Experts of a small language model.
Size: 10 layers, vocabulary 8192, 30.9M parameters.
Training: a variant of Adam for the experts, 250M tokens, 7633 steps.
Below are experts of layer 5 (counted from 0) of a mixture-of-experts language model. Rows are named down (a neuron's output weights, with its number) and show model dimensions 0-47. Each number is 128 + 24 x the weight over its row's rms, rounded and kept within 0 to 255. Numbers have three digits each.
Before each expert's rows: "comes before" lists some tokens at least twice as common just after its tokens as in all text. This comes from a sample of Wikipedia text that the model never trained on. Tokens count by the router's weight.

# expert 1
comes before: " ", " |", "–", ")", "4", "3"
down0:171095202138135164138149103108101145123129107106125135103108140116171134096141151128131126096173082148155118128152149140112144150160111124160151
down1:142130158147140111107154095125128147137142110096107123061167115143162104135133129127129123120098119116134121130133152121145167181105056119154165
down2:132147127177141180116134131126112151126147116114135138177148158153138114127153130128139077151116113167122079156088145148109109139109076144150166
down3:115106098136155160106103154116126102112114114097123115119105147158098130155138106160119133090170100136144110079128105166115145155123106170169144

# expert 10
comes before: "s", "\"", " by", " been", " film", " on"
down86:127136113146159137124104130099068077158141165127080153136151146127123082161166128087111112097141151119149108103116081068127111139115136136134147
down87:126113137089161135136119120126123094139146132111111162074118168118115065121159123146147094116110119140141176104127101123153169124147125146126135
down88:169129126141109118123140137111148081141113151127106147137100150161122139126162114134128138126177101158162143105093099141157151117092143131129108
down89:149121135179137119113093133126131170120118106134128124086108166114156133118149114169175120132116136123126147115174158118143100117109159126105154

# expert 14
comes before: " of", " in", ".", ",", " to", " and"
down86:135137142138163102096118120142096137100103138128131155134122145093129120156146093151139151141139117119133104180129132143112165120126064170123108
down87:151132154161118150123145089102131147135164140123153140135134147093155100081137091144133106062163131147143098121134151099145157090122093158139188
down88:115144130116120124143138133102143108075157114127147108125123128118141128108138158128126079108119124151145130086090110100141131117147118116149117
down89:093098091158102103094141121160124135101135109129135153138131163149148143159124160112105131151138164134123159154154149106089165123117120096127139

# expert 5
comes before: "\n", " The", " and", " he", " In", " which"
down0:109118127149144129144098120128110157165139111145142137123127120110194157146122161093158116137121090167174170168182095166143121128145107116185110
down1:137114124134150120136180132160105143117139087142080138160140163146101097122133136100126120123143109110117120112179141116160132130134114112118163
down2:146129100163099140099128118086127080137120130108154120118151167106133100129132157159114102104140154119117160152140074135115108144112132071131144
down3:101124123129154120121105120076114174128135092106122120122094128147128124086146126125129129086108099126165155113160164097142140185095155092143166

# expert 2
comes before: "0", "9", "1", "8", "2", "7"
down0:098139134130124130110160134094132117100131117088138149147139124147130116111141100143109079157181150196111094118123179135132155107133163115106154
down1:130102120138106145148131129137121116180135143138089133097172115120136122155108144161120084129144111099093096133116097122141147116146111175151120
down2:193113165134165136154150112113136153152156113135150069124111122120131126126109100132137111149148112155148131136106139136154135148128132090160131
down3:175124126088116119129136120166175116114129109125167123123134092106108119119102165124127130133141140142150142114106139126114114126154172112162123

# expert 3
comes before: " the", " ", " a", " \"", " his", " an"
down0:139119102140124152172103147153165107112120129134136154109114127132159102144141146131161116128117120145169149188170102140124178076113115090156141
down1:150120122127148133089126152112137096121092153123139152112155186112143103137128132145110141110158173148152100124119115132090149134161128100125117
down2:123134160137139114094090117088116111118094108122139157126129146132128111151098143139123130123101118060095136082086157150142146174122093086141130
down3:167087135116113120126080127129120126112140124131146104181107125133100140096098116108161148104138105176154105113143119151130107114118131141152138

# expert 0
comes before: " the", " a", " States", " his", " United", " York"
down0:126129142132073184119122140123154118107135132153142139098112134117125105096197090099112085142132120151130104106168103129084160109095136170165121
down1:115122175137142179126167125175146141097123128147144118137142134119065115139121159109121105178099122121153126158134161098145102127147112129154128
down2:113103148132164153145113144126134147134144119108159099139104153161135138101111106097135090153080107110156086140134187091121132131153129130181112
down3:098152122115164099113117136109162151101136124115109178107169098141155141106129139187158147091131141155149107150109106149138140142131153104108106

# expert 8
comes before: " |", "0", "1", "2", "3", "4"
down0:152142138121152081164141176114111120117153139147114145089136171100143103131146117167126099101123108171153103113167150141125132119132134157100133
down1:116094121124155194176102104104122136165098113114159113130100096143111137162105152131114167085112183122156104100125143144116183123108120157121070
down2:145107133099083178102147150123141119135126136135099108095114145133140146112135111111105119124135147140122109104133132125089133119141165108089115
down3:092138102140116132145147201089145117169145124150129123104159107128163132134101094113136113132172150144139091106141149134129125146117128161158116

# expert 4
comes before: "\n", "|", "-", "==", "The", "==="
down0:159125139098061080131165164130156087105148146127082095140152109127129120114113113157182114161111116149150115140136120128113127115166113140124151
down1:176097117170154097132109098116120138132118129117131117127098158100083150163075146119128157107157116050154142131133148108160147158147159099159160
down2:096124116147150131110137137137100124092122148095137100144144136125098119159129147167175121122108094107179108146114092104152129111090108111167093
down3:147143071133100113161137115142106121136139125111116158149122139118116151127077119145116116101119089120097098132103128111083179143119112111108131

# expert 7
comes before: "s", "ed", "ing", " of", "d", "ation"
down0:107139142175133135124133131105099109066144125165173106095183114158148123178153165133136083132128150116172124105133171097116095116081136090128132
down1:120129129138148158170145171167155106101135145178129131103164148130154132150126126134139168124097130129174167121125113084129156103085085100127116
down2:162125119136108140131136078152113126136149112116130140117126133132148148104149115123125130144132155146165082199118133154157174182134139125164110
down3:139173186176138156118150121111135133163130156154114150100095137096153082150104112166124100143130149144145152099122143144149102097101132155130133